{"experts_per_token": 8, "d_expert": 32, "routed_scale": 1.0, "init_std_router": 0.0073, "norm_place": "pre", "positions": "rope", "init_std_down": 0.021, "weight_decay": 0.067, "schedule": "wsd", "max_seq_len": 512, "dataset": "wikipedia_en"}
Below are experts of layer 4 (counted from 0) of a mixture-of-experts language model. Rows are named router (the router's row for the expert) and show model dimensions 0-191. Each number is 500 + 50 x the weight over its row's rms, rounded and kept within 0 to 999. Numbers have three digits each.
After each expert's rows: a language model's description of what the expert responds to; "raises" lists some tokens whose logits its average output raises strongly, later layers aside. This comes from a sample of Wikipedia text that the model never trained on.

# expert 36
router:510411388494500517451485532562443591449447453510566533482561516502586542541439433568480481559464542554440470461546489575474494498479477539514312538496443498466533442522457487454436498567552434479499456501495449527483470468439453471503376466525465626501512462556526598468509478499481443495539505410485474397471476499365488518450540520412507451539463505470549497561527545433522582561624504536602461568472509443570537490473504543492557501495506479523523492496520462518402482536532443493545574555478490488578550535527473543423515558583493471525588350543518412474486470514479500457
What it handles: Four-digit years in dates, birth–death ranges and tables, such as 17 April 1991, (1924–2016), 29 July 2015.
raises: "–", " |", "-"

# expert 48
router:537508379556527478507495446500528541479384549459458555501528479444478581528491510562497490467452473510430460435549517462471550537555585567499486521514484488412553551548356495418590508523463511543489558520520558487450552482506548544505426514487450397506523435541487499519506411535514550493577570593503481476513493431335543497478432444538561550494507456441417567522505538464474443477394487563559616496531417500500465446455432572451535510413478557479475404524618454398528498477551438528484590516572530435402518472603350410529407522554513464502506505500505520441441490474486456504
What it handles: The piece ri starting words like ribs, rifle, riot, rivulets, plus everyday nouns after modifiers such as dam, water, police, car.
raises: "te", "t", "man"

# expert 17
router:439484428487478481466511454571572472501547418430517556458487495422564574476475555516509463461562486443554462583541539451514520389552512469472463494501496611562394514470574466431411573528532472496443375504435453526608517594582499449533498523531584548569455497584503420417497565446446599511525460511555583437497417511527496452506562452477440473453484590503597530492447449508624465439487501500567473495431447461458487525540575523599430502479481446516521499546436519483543582503505529511450528510547498549539537549426583545526527479495454543551442513513556471494504544591452455531
What it handles: Digit pieces and number words in amounts, tables and measurements, such as 1,200, million, billion, three, 20.
raises: "%", "+", "°"

# expert 20
router:494455484460512548579418514474566417476468557550508400525597475455507473476581499543436503484521600506492434463526476462478509551532581523510587553535456436496512586477492485552532442522452497519503491503582495545428549472428482448467470470534440435518469534493602537500418484504573485552439509459520454543481555460443497459464464559449583549573523420451416548464577484504485463507443467532461542544570404509575518494497447456503426468448474537540549587451584503508560492516529410481489536522459487517518488507477452566538433498421477488460455495485440478625460480456565530578
What it handles: Heading and title words in infoboxes and credits, like "Scientific classification", "1st overall", "Best New Artist", plus name fragments in music and award text.
raises: "lo", "li", "isa", " that", "lon", " of"

# expert 6
router:513517490511478510355585510457500580474497570512518475488576508493523415518505509510421462587467468462544497585470472577418435500504565544527536540521470478373494476538412510568477477490483536535469555507505595494411481517482494473559451462443556639444582572543488543563467443525465547499440572446506476411511397474413501555551554457481530480480571413475544486592488461547488454461551502471542465500457422538496382405484475521567469489583615530568502452450575490449513451483463494473578628572587460536539513529444491590470513475585449453592517425473543537543458479490502542523
What it handles: Capitalized first letters and short capitals opening names, saints and regnal numerals, such as St, Saint, V(aughan), George II.
raises: "ain", "A", "H"

# expert 40
router:422541421555454452517526481465500536487482426430510499474457573481468554579457475542447486474465524487477493487455527552422448475540494512547532535518577446475500555529402553561508495537495525521506543511515418433484541486569529587514453545535433536528563495477509531580543485578464504533535507515388488489557471410510556481483409485462474498526425468445487536523452464536454502425504466509438525454508451557445424451520572570428474449473456527551438507436532460432476539525505488484465534524522475429498574555536452371415517551529417570553567562511533502651550454432474478514
What it handles: Pipe separators, line breaks and opening brackets in sports results, medal and award tables, such as 100 m breaststroke |, Winner:, and album (1965).
raises: " Stadium", "iv", "board", "play"

# expert 53
router:449416453571491507520508389479566449534392537525598517513598476519510601513466548556431447499466443520481507495536468529486479499522560497479468544530448493491449611466412400529391560555418463462467580544494504506490478520526453376480456514541532610558533559594447565511566528554437536512523487490605495522466607480549448488513490456499444521505548504492491565509408536455608475467471456539494474451449457496541438522531484413560521451568538526523453501527460486407483482468565411460574556569505469545503533485469443451502525449426490589540462580474472538491572511574535454515
What it handles: Line breaks ending rows of filmography, episode and results tables after a pipe, plus words like special, ground, main.
raises: "water", "ering", "er", "ered"

# expert 47
router:531419470538496472456477493512437450476515515430504456480504459426532476429511504492480503543602501414510480548517467523563461455483455598496506477549465400504463496481551511609558480563473411484538514507525487549516572432495488456452520437473505443582474511480552597615498584546506384482465614491507487536503470483386445527530465457481431524443496392470630488531510531499476416469375490492433488556534508513537539520486496488474488490546517482536482537487528421507620485479495494491490423519515533486583416501548441523546445572505522496525401685476503536531451518447508451510
What it handles: Double line breaks before infobox headings like Personal information or Tournament details, and capital letter pieces starting names.
raises: "=", "Personal", "Career", "Scientific", "Ph", "Team"

# expert 44
router:552496561526438536558521446499524413507431476532439531462507497455469536595490485515464461599580512515416542461448508538466531462495525516529406528540539536451585570570400568573481512492439451492439488515558499487431480463561493600537505448466448518578557485554464479477517488532498532528602542535417505501560523481406436511541480490495560427518601377446513605410430427537443500489447501538439427419507412585481557497585496473523489452462492545562445484497495425454509529516484543448461587550536497493575532608511449405435481524482461591556499562534464555628507429451484534647
What it handles: Semicolons and pipes separating chart or stats fields, apostrophes in possessives, and final pieces of names, like Nintendo, Herschel, Olivia.
raises: " whom", "ages", " knowledge"

# expert 55
router:426528483442441542538513467475530439522446506469482460444456418543590462422532495506447465475510487499464561501536450539536479503496550608526573552640497387443534534476542509600556482516512567509436514482489500488524560508482489447508523543539446569491516493512541523580514468518412468490406597454533456524432590473424521500436568531522555471508574505524495437431476521481524487476515494468565424533486461473568395520394549465486604458507504477495549567510651444543466418474494466468551509468468437519457510479461526553497482586546387331479487510515544456410501545499563560521
What it handles: First pieces of place and street names in address tables (Mont-gomery, Has-tings), infobox labels like Species and History, and units like km.
raises: "hl", "han", "hn", "h", " being"

# expert 51
router:550461475582530423476525475489567480463496440468456461503514493445504506415434529476486508600530515428466508462526498478528521489462432509526366504507482524566455493531526509564501559522537413531450372506502481494561524453444447568440519405516450473542432525543510518481526544586501406494530567530475450488538443490381473534566505478455485535490492428452555483576498517488495521484425499531424468523478487561505531480496550510414521492613516477482441530445500391545661517503504468567513503497598490485513458520552455518506438510598415545596461711436509486548536590444512422530
What it handles: Line breaks and dashes starting entries in infobox-style key: value lists (Publisher, Died, Labels), and words like until, before.
raises: "-", "\n", "=", " -"

# expert 32
router:471553572450533604489443477493562500488487496443463370563492560446525622532467502549551441432437538539486529401610435500408511541467575459471461466493512469548521590406478423530467521522523426435512503500416450577474562511614514472502473549522494505518483456443485441455457510429553446482617457514462456537532490431506540485519540516420585523463522507475490481570525609454522546528567511562477609531506413506585445520524516461477456501589525540391426491464450594471399573476550412429478524568445408552528502495542429590551529452412512546514469459535442404531543576474533492468
What it handles: Verbs of winning, receiving and performing in film, theatre and sports biographies, like won, received, played, earned, performed, awarded.
raises: " a", " the", " this"

# expert 43
router:520456511550462408489578561505444601586428435477541413504493474548475492554453458577470491533518522497505464480568555552499466423454516515506527445549496477497501530532533500463461433457466463508488537537493523402504512471602538554490471396498494601585415466527453561522567528408465545499548405586505562465520515554595573435421473480457498484480518581457542529448515546507620459526546497502528579480432448461472502486543498547532455475328470554537494476519559504480379446468469460517556502453551505453496529424459441478543528585412510512457573441511528409465523429459558525488
What it handles: Line breaks after a sentence or heading that start a new paragraph or section (==History==), plus openers like During and When.
raises: "=", "In", " The", "The", "Other"

# expert 54
router:424574529508524530577532487472557560483434529480482536488452449519549517594441499581462465490579532493534443522565417497577456492536394454516457395515550516427534507550519455443513537481454517485533638539558449451531433528541405550491405535478543516368518543528491544438536468576445486542457471494538562514607443493432482489544432490541506483608449496487522525450482419456333417519509496479442540434533464549518485570496517518385513497552478555561470575541481387444474401499480438582548579513549504475489439476390562528391484414520490460564514492444478505489493510438523509428
What it handles: Subject pronouns and relatives in narrative biography, such as he, She, who, his, which, usually before was, had or is.
raises: "ll", "ave", " had", " also", "nce", " was"

# expert 26
router:452488468493444484543469484479527436535519499609388584492490533583480552481497500486496473445454545561540593431476522466531590561501613549471490508509483559412480470539466547560480421475480460474561503463602475450429477425486538540528518578528520535426637402498506528459462443524519539507492392491545458531519478484447441528401459521495525513478382480510455516494548508466523464499404477563518536615496453488469523538475507484461607435572510529503524383453477412453602491522489528480487501539562534489454467496480488445482433545475356618481529474539578493530535464521520503538
What it handles: Middle or final pieces of proper names and place names after an opening fragment, like Blvd, Dubrovnik, Tiger-Cats, Hinchinbrook, plus surnames such as Brown and Clark.
raises: "A", "cc", "B", "N"

# expert 62
router:542443451553534514422492546546457485529425465442542580496578523445593515589468542565446450533556545475449532430534461581440554475543394563535573440476547431450561634481494503515541489512481643571434472509523490413499516576482455462454415453553517472407536562550520526480486533572474500547472515592554513493497493388483500473572412420444451530527518548442510553505432490543437449567463499428426456505490420606408456483522519517520461485462503467422423523520562453556474542493486443573506588448421532463686549541473366556506385466579518562445451444481511497504596505520522520459
What it handles: Closing single quotes after glossed terms, like 'harmony', and determiners such as the, a, its, their after prepositions, plus football-squad table pipes.
raises: " standing", " =", " –"

# expert 34
router:498483473437468544431415472539605446518497422531512438497483488473527451453501593542496510514503511364499506480482556447510569471469506470511524503572482455467519453525536509643549514548551535467516464491461470510479536500416481480476554402571553372481538527475501409515483483505560402511413611446466410510446562431456463527524527524464518479465520501491486467455514572426526497509485488519579440517585550505460509494427547474440541474427469446479518546473581477588562473525458556453479519509522436586517480457541492531551540507528490616527448513518409525510492569583532462440
What it handles: Field names and their word pieces in infobox and taxonomy lists before a colon, such as coordinates, Order, Full name, Born, Designated.
raises: " since", " –", "y", "\""

# expert 59
router:465553493448467444452398519423455438494473384500540406496385503535462586545432576511464503568492488383446502563464516528436471483518497490538510544578517498495522560450543445525521561500510491524537646520487478521531516538468514490507507543504390528478583465514534438487477511550513492516503534575549478439532512523550407467551543524487499569523583537493636432490429450583408502574525498477469503521378451510390511493464514576614557502433519487495489561452578473464508526501499527403510634524521476510503448518485510618462478518518522580479549597519533495587468467472507503545
What it handles: Word-initial stems of Latin-derived words, such as res, cons, subs, pres, as in Cons-olidated, cons-ervative, subs-tantial.
raises: "c", "erv", "ult", "t", "ta", "ti"

# expert 42
router:518414521478537468542500509578524464571412424493473612526511487527558576584488546535427512388549531502450549431528556512493614438457477424484497550465509444412521524497427574561439463404442421591473580538557497600435512523539503421580545530478433483503568466539499573461478459504498475493561499451525428587465580497438541454505524452487609426490552465436527612471486464460451435416355498520527611492571434529517511511595468535439628488394412538559426463526597476454524437505472544493513635491513550470390511525551430473469449450494448545543499562501525491560503479577526458486
What it handles: Medal in Medal record or Medalists headings, plus final letters of foreign names like Souza, Ngọc, Skye.
raises: "vo", "s", "wo", "fr"

# expert 49
router:526542642504492480473568460394456534466463387483481470463456490485550473516514508575505532497486506445425529529449554574428560464527542502478416524544515495432522622512483512550393588461498418539446603526526483545497575500484576547546595441500522458523526513564558452535497484406466383513535559462607483505432519486478501476520592532480498439493481506468485490463484427499399504531350494454523490479484471574515465465530470578542412499416486508532445456479554412432584461528454488448543640518464622523448417569503507439454459402518480561490514510473545491501460502466489477525
What it handles: Opening pieces of words and names, especially Ext- in Extension or Extra, plus word-final fragments in names and lists, such as Ceramic-ist.
raises: "er", "ate", "ers", "es", "eri", "'"

# expert 1
router:555509439451470448552537464459522589452432618439523560480526522476553487521549547533530524513495477434479581477480370597538533498565551493490505497539482640424477489500475503498448423545472525576496525517431585539461540456506476492557333554518549423490492575551499440523562519480533473529520471460504516441433566432409493502451378543502432458559583530440483464589578495518501500506408504446488560501516478400484492500474467552379440486533481512530439475432616552434402566475522463581553582482442449549576517486534456485432476459552545389541433598429525461514521465419524488498
What it handles: Three-letter country codes and result words in tennis and sports draws and tables, such as USA, ITA, lost, against, won.
raises: " in", " (", "\n", ".", " |"

# expert 14
router:475508449488432605499409466408463482463449473474485572473395432393535463454486531447469532454468523466528554490530571454582543494448531452445507470525457485474651473540454568436447550477533481593496548503508542468405562480546487585540494547470478508500567476476570493359526481357508561553572520465436466543566441516428494456473573509481480475558574518480436501420512553515560483517496500582478478450577512473519405442515546457499612479408462431450484549516454509591570460493517552436510557510443417431484593506691596431477502495453441534532525491488405500503458503518495504450
What it handles: Past participles and nouns of events in naval, military and biographical narrative, like launched, lost, killed, served, forces, often after was or were.
raises: "any", " talk", " role"

# expert 33
router:446483538470536440446507503442426510520389353480522390529528535477446520463576517523422484444589497397496455527543484540478479487573515579532546602584602445536553582521536517505471521482415487481461593524456504461491445533487535572509479586486565503468507541512604523543543466530525480546489399496475496509493466472567515478514605480446508583533426501442613577452527448486487574503501500495479515490525482588513519441507585464539467469526540368374533516461456401542463417479527428553579486544459510494417471523498541469454479486626436480539478522456544516584394529501578493502
What it handles: Opening pieces of words such as Th, wh, compl, f, cl, sp, usually right after the, a, of or an opening quote.
raises: "ag", "umb", "è", "aro", "ou", "ale"